Below are experts of layer 4 (counted from 0) of a mixture-of-experts language model. Rows are named router (the router's row for the expert), up (a neuron's input weights, with its number) and show model dimensions 0-127. Each number is 500 + 40 x the weight over its row's rms, rounded and kept within 0 to 999. Numbers have three digits each.
After each expert's rows: "comes after" lists some tokens at least twice as common just before its tokens as in all text. This comes from a sample of Wikipedia text that the model never trained on. Tokens count by the router's weight.

# expert 90
router:472508467548523469470502454517458552550491584458543517496481484516551521490526490487484514491444531490507494519534465566450465558464446472499441456450510499448525521545506488580459503519532554544506475471482515455490492503524434431391512544519463503493492557463428480414482554464465516487536488511475522541542557475515627485512508419516578479507418506510428517512502502564523481433430
up0:450513506543454448523483454597541498514582455485515451535504541472540440553525505506553455553504525498403463519572495556482519486504496515468459532471556526375568489546525520506533468534555506426499512474473550426552528542487466438442482471446524497499569498437449470480469531475511495488478560495464504539556483515547532499540472474463503474519512532537482547501485428596526507464528
up1:466526549526405516547442493525449522514463493465555470503422519501499537511547444504418491488477505528490517529571458471501485478491505465440490485430552467441551486508531491503482538549411586511482457493418519508554495462598467514459486552444516486402460492500535491500474472482491517485492532468444468565459375518516523485515529469505568487490510524435480463534576545464481482505536
up2:481494431484476476503476459381480503520450535543513506477512512566496529428462533562448581474497471476521530609491553530427504491510544481511507499531532526477536526589417510517448559514502460480469476479456564545557477483498539480478544484444562522540479515566508562523435518451494502487576556530483533429467537446537473505464509455471564541487545476485521451487472457499539556501522
up3:500451480532522521482488517493458470457526493601525541523562507518579555518515512475519580440492547446445527492457530548482527495546564428457423517457508486470475592586444558486481432453497552528465487519490459535517516516479478468540527477415463453508524504540523464475480468509482604483543583491508527596541486517511492506455465470464502442488520514500570515483553496539500448457484
up4:444439528463504475484474525471447479441548528499495515475486503480511523486509479432412484514478515505411520494514512561510505428464476400573541542461532540448453500513599493518482494491566535443512509470582528494528427511500500434494465486438558555448511550486441488489510485514551579504507508411435455449476508515462569528511489474498490422524466521548520515455561524568521494513464
up5:487471470539490485555552511492525433585484485515500512482496540480543516561565538529528450490400528561539531476459426519433463460555532465546418490480517486469538528531536513539478579450507552522511470474444533509501543464446572501479481568452446431441415526462455459517459528454537481464500543481547559475505490500510480543485447534512471527493516600453510544490537454470498504482446
up6:574520432495535452396524544532554549572513563485474578446481551501529515472544503432507478530466524519554516525495534548473566502453504558447481481479437570517444480485503513560438507566418525508504487445410497490456465496472514459504495512501418535433541466439503429478474486499498538475529468489512555485487516496503456501446491492511556550587474465522481500495499524568563547496498
comes after: " ", "0", "2", "9", "1", "–"

# expert 10
router:532557501519512451454461448488519466476507551502536484459473528586554516496486557510480517518515502529459499496489525552540513516486543496561497517459545450481484579495533518521537520492507562567528399447566533480503516482444472462442501522462526479428532555429559467485418509536575489442520524471523550534544512470474464524496527431542543496542553512488357449432477526530536533526484
up0:482500478481556543482427466462500564463446477494574489548542496569508443506431595433506548464438486485574507479521502440424533478503525555504536509490481519536472518478554467500469539540520504454483502449534556467490485463522489446527487513420518564449474531551488547418548546484471491450583482526464543553468496554520495450518460442498526446436497528454531518476427465493530465557532
up1:470543422561419497480447502595491444426519570482453437449499512531514477526527420458526537450542495489503491531512477448485514464538538470554494538536548549446464488541459504536539495419439510551463523421520497493557540507515544495538444549451550490522519540450512503533521475455563493506511555521505512573452511522526512529472464406480464439497504509467423539489504515563569498500496
up2:526493533486447465494521495568504540434480593584567542428504540566417535501466489515555463514481494514486541506491527609503539548518465471512541570480450514527551519495468500506527447569488507525550466450491541485533530486487425521416547474557520528469591464443563526515522515583505495488478519521525506550525461521466490528527509465525501481556542494410436467454528475503499438507483
up3:477564548501574505514495559503508524574473452539543513414551465530559482518496523477420606465558494610454513498493554507528467510435541486513515608442505463453588454491543466513519515519521489500539402441528521492559534459475467456450505513493433502503564521474492413485474449485506506524514519472479501516530546475493513465468504484469454483527496491513417492483506507545480504540447
up4:525574523469533510530491444488535526480509525474522472506488559523525499500491516564430532457488558458499485441527488490534448540512496453526589433508410583527533525490502533463461520536487485541494460493410520475459495475483417518526582509517459503526549476515489508500448543559462508545524477552561574475406501450453539463496460500511476493509520498493529516516466570483512645577503
up5:505491476487506482532454527492545546463554547422509543549527452482446573490490571445468510497498496529569550449507493547497461498507402544527487480495449482545458488453502522480507565511508516482543538509507575584526475473482508493471480467467512514520525515466493485532591514516461426561586506511455508568559514510491519535417491443489571436575456484447535511411482570516516532553465
up6:433556558483545513404488555485523456500479516544489473435501589579532472482513503498494501496472538463479489482481473515596518533463501518511505436507503488500540531471546492526557381531470508461580552505555521510548516491432519498518488504552516511424565526458500507532535542442568487489467449465499602491530512522448508469552504471552543516543510520555458513497475428548513521580453
comes after: " the", "-", ":", " and", " a", " The"

# expert 91
router:551464509653514482456510499433531423489439506532570479493546499551513518536537531507542519458436592506511530459509454497501540527463463446546533473476426511536502532551501437519576483548460541499502455452467557498523493541495467413507553516437482492433544515477536478463521529590533514496477529535484563509484463525489536471476505467488523504491483493489463534469439495541458590556504
up0:516464434525537539568517492501532466463541490514492543478470615540514515430497471462474524506520569554568508554509560481448504566462509462478470475428505471449489528477410543496488505526514533490451549520445487526455555511442475473527433540459550538520570539488493547507431486580484485573463529538555545446496526467552487427485532494518473465518495497495517487546585427502494481529561
up1:485560442491481501590479459513558529570477559441464560536517581476501485532469503490523481488489541493492478492502474603488507539483468519465508513523435489501544499480480509470497539483465479437541411512482570485524563500461511485527522480481506484527500472466411520453521489503535488479578600556474524459547518432413480592406503506523481505550527512436458523439467566514462524541527
up2:497520508523465480467528561411536506537525512601440522439512465532467433451565423542552512520492471474546544547502507448485473459434434484481524476464534452513482510497491472583428438539495497513517480434524508533455492430482471505496516478500410534484533530537507444464444499519502493519467473534474569481447460547536568521440530468530492563438528469518488521475492490572531410553488
up3:439527464541539473457488500508539534559556443529517454438523470602493436515493520410548499483445516521480521558548557470555471437536429478493506419480513509495489513464463481517533456532474485597474456524553497476543586483483486507474505535486508439506442496549475513536473448474526546538502549491538491517532508516508526480435506467470444494425544450443490537493504376430486484516478
up4:485581541516476552574524514527539533446535460487540479503504536595516434443447492548474430520464488521420488511479463478489414515442460490456498501464429505491514490462505502453432409528488532530559449514522567531423523474507507497482450500487487544507473509502482591494440513553515558519532525575572566498538525508523480475517485487565555463546547535475472499535543513584452510509503
up5:519437475528485502469571597526537447556476527458487528509509562454461458531518465547529460471495556480458511494557440546508532523446459547513471525483497549478496471500449434523487502458537491476472458514506483491546562494473493534469537490457508482510535520483469504548506580475428446503442584512482523429571471430359493533523480511600461520505492518408494539498485461522470519503548
up6:548489469513567499526439537553526403509533508464530539499477576488476473435459469537465551614505535441579511504488476451426546411476447491530506467451494473461465489450490445497487526490545482489488445515511524498482501499493502543410514602495550475503527586516472469480409530444477534505487544486520509448475558458501532523471517468559515528506483514499511547526519522537548593524521
comes after: "s", "4", "5", "6", "7", "8"

# expert 54
router:519566562539494449453421490457489501490472482553505513483487529545480552523516579498556538472497601479477472549573432551495519527477449479520468456491547475525482468517520534594521488494462549530464509483529581474440479498494517458492520516562432564514477534487505534488477499609571462473536512539545514498555493425513550450436501466515484504515532461507496554458559499520518540594443
up0:586485547555478531532398482505474510512497490485458525526560460569443473473477542476532464534455567560490474494456506462510552540493454516488474470476498438511448498459520535511495489529491492500504531479514555520500499569481532584414479588559451464436525478430541506482452558580560499532511455466522498558527513490511584467511545504452458508430462515566534500442559521546538492445505
up1:433469539463483524561431558524535542489437460581536494507523475487484432499512505501513557505465548521476538515554463505431466487486463556561423550504491438507455512559521548469472430421456531515478486475521542547554492474512527469510523477468463473505521508496458489420451529515547492480584612574506517514549566511465560498515514482507456405487528527516485436478542531553485474523460
up2:533535458516465562539535470543471467574550426471550526535469546455539486544466494541543478509458551504491577538496470473450495506582487415628503458488484469489421548522549536442533408436542481524485500533471549467514448435518517513468497454530491416493490518535492544470507427493460522448522460507503476496549459553517529480456536442513460493515479480442477521535549554487526478484521
up3:573440533578448478520482484578546479539443485551555516477493501583546460542454523444523559540498517495461533529493492507521567432489510415569546467498563550447536481448480524498497419462540515437550467484528544547551535535510429510471445480523488460500484486481489512520467424539540534471506461445518507544519466469473577544507450465494558469505560457436531491546471495474530524525538
up4:563476484499511530464422406473448493635472507527476519506485468567471513512521535449460477502461493496506538467522414512491554473492502457514480496467547477562534489520512479555455533480484430437506496473498527522467547490470520518499385569522465593474523539527455470490422584514464510523456515534495547521500473454447521498478539468521498500448522464483551569390514516534474487508539
up5:494488521522487547524495452540501525482480454574436520448504425520544414452536503567548465525434498462415543540459487473478498512551457536517447530503486447491476460476501508517556535525447505409558511490514566535442542497475538587416554537445501508507491479530488492482426515453533460496498540542510471490480471433549523485470553478517495469489519569492473549513530406509446468508405
up6:540514532526464509482437541469514520494457438541465505525516468520530471465474570482519538525492538493460516441446482569483566460447458459526519507484514502552473469466560505505557557515477516547561522443537537619445567524522538565486503550448465521516459505485448510464530451492489462539518573441421411514498559488589562483471462477515448468497486487540480558448457425534495501501468
comes after: " ", "–", "1", "9", "2", "3"

# expert 124
router:524453532533455436471498452494495463463437495489505442505508549485499508433549552515521423581449531514438507442554467538541577538426484479534532491443459509466465565550476485529489484464455615544519470543441528506488512487527508493476526498474492479507561569543524472432507496523525517487492532481488618467513468510541587509501448496537524473557442534469434536458471432547490512485488
up0:516492515534490497503483516495485426530439455567553425482450535524506499465470479535478509492534500507473510513486455477465565549472500525501530487488518411566523506492456556549501487434541524609505446522499512470516536488520558561509497531414513456469423542525461532520555517484484511563542530461448537562545541512482464486566483457569511393483524566444570546512412533483478471516454
up1:471502515501472557483516520507502463555602482479529532465501497433453460434461532519441515562513486520456471561522500519393438566550486514481481484489442471529539474435488481514492484458501490487583474506491476566443495462469462507373503491535468386519468575485456495505495519472520495569553493576440502541515508520493525574487534471505472444431437516484446526507506532519542512488519
up2:531577559441434458467491554532461476518515461444523515433510542492520507456470497494523459509432527482426536528540480476493493522532552482545502576432468517568503458427504520471417478435505521569595476528521543516462459517487484483521517518532506470475482465471517555539500528479483520552485499456504458563509557392429514447454542449455505469504493551530519447535510524518508575588502
up3:536557592550480455502555496476436494461456507511548471483511514564515486532446538505429473546498501548442489446481405543503542480428537438486443547523514470441583473492563422497612470455553493500502514510464478451467418478528466497448442546519546529462495520457550541476457517484437496471489504476511576592454479487522521480467505516484500434468520489496482474503488463500488533528458
up4:463493487538442423531521474536492442527533493503501540494515513514513427583462529467457490497430467536451461530492503515369475480424504437514491502504484470520475525494476457575494425478543541576532434470514513499542428496495490459499514524488506561435535469454557519508445447514493512458444509559498459513434509469467453512486496506533519392455488530388463500547485469456460490463516
up5:498485428556502463526460465507545459465502488516509554482511522507511507516503498491524467590545507471460507507522496467520456459418528480393517474499554539505509547483411532505476438449459468531491546445557489488497557498520539511578525564475474519477510528517501441537526551514476560584425532485514497536478540507501468424479393478640511491468500463471509471488489449506550469569457
up6:466500561508473528503526490498453495518593560545539559442455536482526416532493545554429486551516488484544433516471443559517496543452480471479434541447421463468463488521506497513498502430536515426519434561528482538455395522475562444435520535564544480519527525468476505495455520513517531523530503545481497473458489526561487533513518504575481455505484463538439443555540476526523436459490
comes after: ",", "s", " well", " such", "See", " are"

# expert 79
router:552512529593519411470439512473499445526435451504518481492496505498510541526550528483544482582444576523509487421505490525570544496405506490521516483469458537391480537563536505571562488558516564527509505493509574463500510510511496463500511508453500481491509493504503495501493550562507498475527523526443589493489431504526605501423469500470530473545478511474408517490451532511483564514485
up1:530522479536461501480531479493558449452537497449523497490569542579465518507468548476459531523505559491496490511536497472469507539503498506533482504467486418489522522411404494510523478470516546482547481468493505476573471505451461442487515625551471476487565523449496473431490509531511517516475490522480513520561491458543499584555447447505574420464493519483574489403474589526545535563501
up2:488449487430440482519513570521504498548526493483550590481514506449490557437532519460462546502477466443491456515615407492436503564500445498435502563495498463488442493520496471475484541511577483555503557518563519512527539606477456525444567514507506457457520493520490467556514481501527528572496482545508553449462546490458490545479528486505480526438478527442556506497515571492555548505480
up3:555523516512529515511500555545501458454503514469569524430538538550445476514489503519533482481547577468444449462496548532486511505444565457444543462476575443516461485502491455500514466536451575526487413484541529503421447405470532431475523488499488443533520543441541471501505482459468520462456466594512557458438502449533572456471470476563509500561518459536500503495448557489489477492472
up4:524476470591549477552507468494527512504476486488445567554495555541573433526507554496540546494451533565446471532513479455496495492491393452440479454503541511503479514478411431572521466490524507556493444426411483461511549478522513529517478509549439571534464474513455568487490471503506433459459543519480405501540507558476492468470568467475478495528531501479545494539507458462491536515537
up5:474451491513517518559477448475520456460465532503502458518486516496517497455491436549469444588475542513511533534558499522483447568465485473464509535509495465515519540532507516501529454488476492530489565501543539503390481512529520430542517472608545478511481463535513475478539496568377458515467533408557425525473489489403505431497518482523521529452450517507485592467503443443552491510490
up6:528513439488510440520415473474442505503432507521516521492563497526512500474523553512452501556432471491537530483524497561467513451556555484484481560487548476526520520457474555547474525517484482461470477431503524499434437598478466391538541524565474519545524458494504473549444429542517481544498520459513394566489487509492497504448556502476529537488608494493513452536445469456433522487512
up7:577414485501522498483457482507465511438486493531543436444439493521478504477491446475518508593571501503444556462577508570522465502559487523506496504503457495484504509491429543600466494454552491488455474461526550502522451509533470379465521584519453478524515483505531484574378462544514510552495521522459490432505474436509477494512495514485523495503545457424533469493494481531467511509557
comes after: ",", "s", "er", " where", " However", "),"

# expert 112
router:461534540610465457452499497545500506543476476495530501479504531506482573519494493526541492547466608459511493514588532538478460518455474433515452480485401504521498489482505513577446459529472539487490517514469610514508453489474438420455469497541447489462473552527488525443416481528505488537471545489482528475537556456494553511475528388545509477481468455444471499503526519548509473476428
up1:516533574443485428476520544489525515490467512474482498478474514446480524421454479511464436491483531491542565519543471506501506441467494458450574509486480585468477512475453538494503455594520530460570480430488489541447473529474467543542536535569454470481496529490444516470491504472513512491519480476493496548517512464540617530474496490542424505522551542531577504502512476659469524550517
up2:507498498492553488533468431490522490434446555538587500505544517534509548471545558471445549524536496569508459483513465517520515530508516549517451514378489444462518531505494513466446473505464575582547464480458567475560471458485518548471558525422499467415542528473518507536505571569501529537505580491453577511550511456501511503477484476500560426485512515492483471551479492491488562548452
up3:579417467516533460551476468468468545515459515564487466462489573492558520449500500488508444531480488505529497447565506522608552540507551547522462572477480512462548578498476586480541478489550524465546500495478528463446542477475520470521568543494538465434545512513569586512514500583533508528544518474496487460472477517484539549494434505423517502492511456530564491472481538501455560556451
up4:515475603536523549575507500512483558519497560492469467486492492471551502514503464503521425552495515466443487537507467518539471435478432497477516552525487509436472521468526457480485450499497476559551511462455463530471507531435505571417594598494482455506538556470521521478425485480473566469557528535474494484528434534532549505479463476559467502465470592462453562479524429558494552495514
up5:487485444478506471581504520476527447499504527514476454530473570547572393429464506388536445569474506532475551493530474537485559528471512506501517457504557551555473498488497525490459427446497504503556538489475498494523520463508523452474491599473553429543549574456494483494476508467586531544555542523527522531484428516548534504551491475558570511534501573498505536452510532536493509528488
up6:504498565612623507521522449495508461511424496562555437466468515503502547493510464522452501552499462501475512474499463448582470524488511537519432541479589444526414477536469466426491535445518581535489492508438538523455492501520473501553465490500470494522547503538559531470498541447497468547434509429554548494434534466556504504499532492461533500498489575522553519519553500525498482473477
up7:486548574516517521485459406539483442447494542563517495538484502410560512547584489492460506484458561499432511469545509514510475500504525576516459525505501501518516517525480511492480552462428517476500464478405539480507444524421479487468585517543525447471602488531570549456553487568469453522477581433513507527528445432502510517449469484494551538519537479481483533462521507515484512550550
comes after: "9", "1", "8", " ", "2", "0"

# expert 100
router:494522563495474534451459484509485432466439500519519466503506510530502511445430537475489538529483536501477416491496398517522568519489486519557512552383544545447516546559523524517479509526473558470539400463490544490492476448451478439484541619472480430500490530452454492467488521505536525533505580510569534453541471511572528481519473496494514473486482432486461555514487515574456529504528
up0:475465515494520486503501475427474504464529480457461464457534513509526476526470457540555414489404510517515513530484503579527467490449584534548505465452490489502561470506500495506472411514405501457573504547509559491589474514537434524454408508503518499518506515455453542470473515482460469427522458546568493535517517518486560477511506449483605400524487544506462516440485521467513518439503
up1:502576515531558517570439525480541521492457466441532469487471546481480530527494550516523521603499503504434513497551470496514496482454461439513439423399515506505511551506390465506539521522526545605479457519507504406476519512517452623509474472573508567534542485500530489498457544517539533517524509531494484479460498463527506573447527485498511476544501512491589540533513519536493541486494
up2:525432571440550470522500528492573488510512477453501476485497543483483511461476467490489483479509478516456477462523544505464489494437458500487464492520460518487474455425541539502483488445496495592520481432464474529445507444473487432494530449481518466574432513458513509455452490462451490445585596519556510537564559472457552527499457466566484421525530544419571480427570503520460479455481
up3:465542443461525487515480509524472468463531468521492544460446488482482504465639424488546420539516520503508527496534556501467510465528446573524525460503498489505408537467509503545463433472485496608534506495517488431491524502481503451488477439462550450547498547507566500510486479504463415553505448459503550450417501523490514519461523480546468485465454468455492426506436519478446514590472
up4:477473452498491408493425494490475593529497566510590546480423516579454515482482498518475506520480467393488510564479442497403506441476495457532496556498512513454523460508432556497507553479460420542490510500540570485506502522507560498464489503479484465481485443512486515589480459493504550475534557486444518508511538482455504531498511490537511581540501495498520438450463562499514448592489
up5:580525522458520515540445437534526587469487493445492469471596554534470519489478500552515535437450511512531488518490527525485513425490491501540532450454453484476515469466535561505471495479463448521478512541482490419493487502553455522491562469510524484467528520484536512595435568524527526455551472521564606491471514446367471549467470497527481499525554490485457444515492523583467508500534
up6:489440512473506520530468528418521495466440468536511477452513506528547474424605455483567446470502497461457510459495474509514561461457517510503510437461546495537494490489457471585552396515469489465543459456499490498541413515446470481545445481486423491507484544469429459524465491474507462566494472445484454466450505418462563461522483478469560490462554508523565486519492476529446467441452
comes after: ")", "0", "3", "%", "4", "5"

# expert 57
router:508533490540493431517496458531540516467420535548517488495545563514478508481531484498487490552450535490452517418519478551533616533469540483548525468403461503475479501525473521535434497431464573426569465465509561535534460428496559462530489532504460544442484598503510525448474511530535551563555507514491568501543421482527512493512475500506471501505486501528491529486444496491411480560468
up0:481520468493504448458457445502507461421486496497601501490494454465539491511495513520539526611510518489513533552538484538471426484436488456520504577475491517536450463480433436513526520526497509512456546487517534563560491476423541456536478485506498507470518539499537507499437467415493490506505516420516495455485519497450558468571575503556527496405498471510543406535555479535502593499454
up1:515523528538544465513444519441499533415547542503429544461482544477495519551559474514452486463457503512502515510503549545520571502495522518543544554420546487504486553497524523532512501507531466516423513436549540468477556468575509442479507519514465535463527466470465499512534503575485593462518536462468550566567544474518529465474592489516544521467488500584536475482521513545532497633534
up2:510481522528539500533538527503542491516557424505486543511464573442451456494500522434524510550472540432557495443583530563443445509423462491535470499521587477409484460507496545534483496502526505518472462444498503480474466485487489389528490539541566553469465481473490479457460568510575466465441511492536513467526460476440457519481539481475537419457504498507557558486468538495446534573504
up3:466515482549488502488485514530475554526448425472473485506624516529445493522439494570456459556463508460474513450539527511514553526498514484546561364505543507453610458542548558546568408537493522549542447481476519458501508487525501455459508539447502517470538504469517502502520501467494489519550546481524510549565470464541465523603477504457517481501570512455516478497462505525486451508483
up4:529561541484511534503457553465473415434488559504503495471496497441531548507479529459511480522407502426584422474493453593583548542411498528510450566503503491509500460444472510489503428434522497548464494455457577531445538489525551461530506535506491482495481478497484497488480556494498485491510533541506500597533504499558453488428483508483484483545507524379483469465490537484451515523503
up5:475475438567541476461393508566513475493556473500502514508596533490514480512472466467452459541489530537517501502531511476435552495500532508462506472508433445507449516529436557521514448491504475502469527515437490506512563489485525478495464498491539528504478487507507505517513498559495492449552554506570619513581427464461508501516532402513497438401529410501486507534498487607503489463444
up6:571538522471463487504487502442490505451492520491484465495540522537552426509494469445506512477512483514492512441492458478549502543548502435532448523443387417531510488492539418462490515530561484584538503522521510464494445570463490505417503530493485403552558566486516498461462472585576521501475511494546568471507503496526464477440462497560506519515549500440482516555559533496583507530459
comes after: ",", "s", " it", " It", " which", " he"

# expert 28
router:472477551559537506482436444444513457451541546505570453471473596570545508448513544481499508506480513507499511502545439558555547527452509519497482513477541513543547508456478455463514499547528528514532510407538516470538450468451507494444513492445465475484526542456529471551452528527555531505547531491518576496559518468482514512503425461469521425518493455498415489413558549515503485581414
up0:439513544514516514489502548522485439499491603516517512518449566502498476413522553453525448502492519530453517517517490551504507532452546489532494492457425568507530501477534435487500496493513467516499598415475493460470500438456497510492488481438424547518521565480532453552455556509540516468476523454513542403484552493567493597518518470458516423505505472480458463476578543524523591514505
up1:442436528497533508463471493508451492498572558464539490498468565581517533503528464423557476562463501523540469491534456463525560507443506522421509531464508497558474503534462558539455565406463553457463482482504495476465486501459536540559484578466510432458492487515437486478474454498487526561619501527500549487524453436456435488503456519532447470471478482489549560513470509517436533531527
up2:557527502550487449489537445412503461474459430525449529497497523483527440529520540444556471490500502519514498505521441526534503484492499480570548420527521543449511486503474529542508517502479495559475539451538520369552521447472492508511480575536502532421539468506448543544544462508485521482627583504525536464485509445461535521546474480457536446536478497481523505435584456530493483529457
up3:553530422519515524467435410500473446545492511450575477538520503516473522451510523478464498467492526463519518521527417602544532502502565497513511538519466507484439460523448524493533401516499538548613561433570524503502477472475511515547572527504527533504517491532470477537492535467505479508515552482544560488511533473444532568536382469491496431511465504475496488542541490495553553512444
up4:476490548524456517522520428445431519467492516566524523417555524487519482514515555474459471530491506528442513467518489569481500555536514450508515464500487437578563576557413574494487500541424493482576455464507537527536483471542400521469527478471470466475511447544565461475591509507521533501527503486445495548512572485463532497535570486516550492502483453529491522513551541519515501594470
up5:453421557489476532538490525493456482428597477491452515488414571535484428500478514473489531478477549493453539494529498521508556488448483491466558470503503490494479520553487493514471455565498488517497542546487498495539415555508557519518467461491435438495444497556455543559498518592561513525529528477544492464559506517484570417458465503531501527419422485457522470468440438534487559533462
up6:496456502484510492514540467505571487488475515541522442430538498558515451520518496438576505561476504490485533511540458521462477455497442531558427574478515573507542405464491525476443496517498472475479505401467555492491528497446511453517503503529447436476520510471505489546484530560509556503519550497486481490475502568465445538441396506533494443494531414464450475417461514422577494515467
comes after: " |", "-", " the", ":", "|", " in"

# expert 121
router:515520506512500447468497467447485486428488514482535521522499559512500532538504552522506541550498616462491434441587491555420498548503453462496528470493433502513466473456518518549538520495527579526583488495500597503587426498547508487454496521508493521483475555446493567489478578546497531529555554497474525492502506380527590505499499421483539494546458483469492508515496529478504501494443
up0:518526434511432507523477421535530525445501463442496461488558442434540535524441574583449439535491507504503468543410529583477475534519522487544419554507504466518440467491546548489516530519552473516496526522532576547519493482466487564475494496396456474457525550496539470520484546470518458480544467477433546496535482492559487459507477459538511533555479521483452510455541511569490550454459
up1:521486583480464532489481476444484402487445537559583569518470499475474553527500528516471512468515506499451490525547542413468518544577481545532552569502441474492431502490447501490504599399535513505489479472474489460522436492444532544533651488529527481458500507473500494554496469498451437481464476489516526535497474431534546518516435521455491501478537479490469516518493456466540508508525
up2:491450470525507513537465516478488447523454479478532452437489506564499521506577494516520516504500485539460531555520455490539537484481583462561504531401557509457489536546443462487472450572424516527466476473499521461508505547473496470456582507430503499445524580505499505430435558556553464514505569525559603569494520498465504513458472513495455476472562459449455492493466460514443574498516
up3:471545381600489472498537430503457494456501585444473549488561487468585563502501507544482395473508497555513524541488482548458523491511467475532415503481484449477481477465558482504461486535431462436517501527493591569496495474510515480529483474557464487514470535457572500492495460589514460491466521496496508460489472554563504488426445455495475538485507469486460526507526519451458539542485
up4:543387458454493536477511478508548524534509461480504503477521503492475424493423419542504426477495454531483397427487474481468505429472499523509535480495542514452438511541435509482510525528475456532520470471514595485550470491503504515458549515514442461490494589481477493522436428574506540586477509537536538490439554409557514444516463471531510477456549509503502512512499445529506540491540
up5:523505529525508514439510494538485508476498498533480492513501527525472520463543461518528375588522518459456431465472484552526482518535482499589485531502492448524505492453530545527451444512512496520488479514486524467563455532485511577442499529477431530383505559479482453478439423481497495486563491576503569495461475454506474427452498457466504522367504513497490504504520555491446488434565
up6:467493447501531523491487469517550549493475498498507487477489546507570440556488446501519467566494539515514567481473531468488510513425555539486502481477441459489454556482492434537436497460482459458503498499398484521491525415469529534400460603479490495557537446458505414478517479483480509523517461540511479511385435525520519452465450476583467505536495439471430455485465488550466511529463
comes after: " ", "0", " (", "–", "9", "1"

# expert 26
router:488585523556514465440461463511555514503487518527555463475562540535520562494483568476530574541493584453445486547586454518553513548485444510491459543462454534476534496508516505528506507491481527564510502546525580502496472488537448456453490479550502513458509550488485506412454547541570492492569546509509555468512509473485539495403429429478501501474425478452473551472554531495490514517424
up1:552491532499518508474484457459515518469499485527479554434505506547474515528488535479466461497525467483410484454463447493519507431489540521531498507491425511467557515535482546462448530434523492500513418515579575562572536546444500577500538536452512485478559492492477498524546460504489514567505571503514524556604468426520567580477553469447596476532508477496530531507536511559453506509559
up2:498535532461454488463450535533542445500477541611586524433441557508501485467503428546488539582505507538411495497522492478468488496578518399484456491475479567528445588496483560512514522556428502473487503477516562444525510511475541515548483519518558503480519489481513529513489575537535450536499522469543476479508433474557598532562492486467539501465539526494492505495528549540433491506508
up3:534497479562446495451483459440507482539486532526606569444507485493490493466445493469575536557446501458517461504555514513447542440478547478469515484445549477485510514537398560500528501519522474517490512522504585543493467533451564576504500561514505436522491527550484476502473457519556489527565499559515530465548491495522475514560431467540477420542485427469555518498464523551499514599532
up4:556499492539490557435481488487489483425520435584496496453519557529484503453538423522473429549444518519518491552457512402519487515488478539450472457429447439563485448479465541525501484562485511498518452451417466453518476458512465524516470533490472465544536507530521423467472543522512479513545456547484476514484502539519481511465508520526536537553514513503442523509524466514432648572502
up5:492528499539492530481499415494508476491568515536484411486473495568567456535423507481541548455490590497503496507493528437500513490520496510520576496496445446534466448491504451587442494571490466540530510502508468486476521429511563517559492482517545489580517481550429528489454423508552467487555524519568437577548523568513522546529405496453463471481493469468494537477559478486515488543489
up6:517423473539475488534448483484493433484445495545519570465555498492431457487478515433508500538469551507517466450489483545469498490500538487567474434428503534470523538527392574440524563541506572520523494457541584513555565517514500482520504501462498498484497485419450484435510570506471538533493531509520510525602524454536584525533444537446564482568502486490545451478491529499480511531477
up7:468423503513455545550496475480475490544468412511492551507507491547530491507515617524491459518534534524463562525455489444525507446415506533555506389500505500503531529455499452478497484488471496510467465445494489463532518494486505489482554523486474523437540480494489486468523546540529518504494541436527518498428530441574526508431485540473548482526482525492573427446498561646420474501511
comes after: "1", "9", " ", "2", "8", "3"

# expert 82
router:477476529530472488436495484534477467515456533484522510520572483531508461457491544468477573547450520489473441473459414547552538553501540528531496522400547539468521559573525533538467541548504568461534420460498539524482489502493506418504547602448508508436476514501462531471475551518547530510479544508503551470515487550585493529526490473474545452481512374474450509514484512517529553546540
up0:512586525511498478491479386464450534607486539508465527509502495561482452500486499537434470489484513458471473478479544545427512514484458469503510509475528512419536459495527523514427503567572515495505555525510513518520459486543456466423445482488468460543582512499503572519467456488478550486502480471531568490543494524485492518358579503555504497510505483504491539434493529547513562575534
up1:490514481438508533492466451481480561541456550393561585476564539514532527486455575502494566567509484516521526426483540521473487577518479489494518542474452503539504525482557504486492482480532529492546496452489539545462403544509519529465527557478493460465590500458532541471479471535473537558493528458550540438451460385448531504448489497467565510532486479499477508466503434426507525542507
up2:505446534518543491516504457527575476558478564525527519496476539457586526462496472469503479540552482497489464524506509494488498488481485510394526418505469459525450525517500531451416556490465546501488529483464526503459500431474467466451524516415487518492461563584527545490553463550448560452449558471482547523415560477472527495449531479593494520439451521483502536543513481513531506606475
up3:544452456512495434541507452464557500453542510510593552457456549501449473529558512448514494517529592504451500467547539618435560498489511438500521513487437458539448492484472541549493517497499524506469491446489578457514510445516434491451512492452447531460539531449487561534487480521557504512510495492468484492465501490539566483449465406573530528511472511456490507485535515521514551545399
up4:596466545510431512443444469457495562492557466523467533503517524498461555440565420568548441466472493509434498519473537504502570532442455521486504562496458540524530469531518472551462474545543477519541449512468536502517398537469497454408460517470517483522501577544499466444484508432483525576489494486490524484520486455504523430474522458566522467517512498509468511523552469588506454449503
up5:550496446499506439478428488421542468494463517443521539474549590515526516468462501524492450526532549446448463477515468485524499542508472485434490529479427443496474499434486502549529527464534514544567501405477591466545473511496507445443471531476455507461574517451487531520414489514568548495543516512500579532533490443514531531453492435484549538460492538468485420512501507533434493555451
up6:499490488433575488498540506498581478516469564568534506441486560503501484548444476569470523490568483455464511524523496509487485513463448502534483503538509483511430481481505531453515481451413463523601521467428498453527423530476577461522496546426577484443509525468507514438475495521498518570487473490462587478552545407526501516489435490515491567508486536472438541444478523478477545534528
comes after: "0", ")", "3", "4", "5", "6"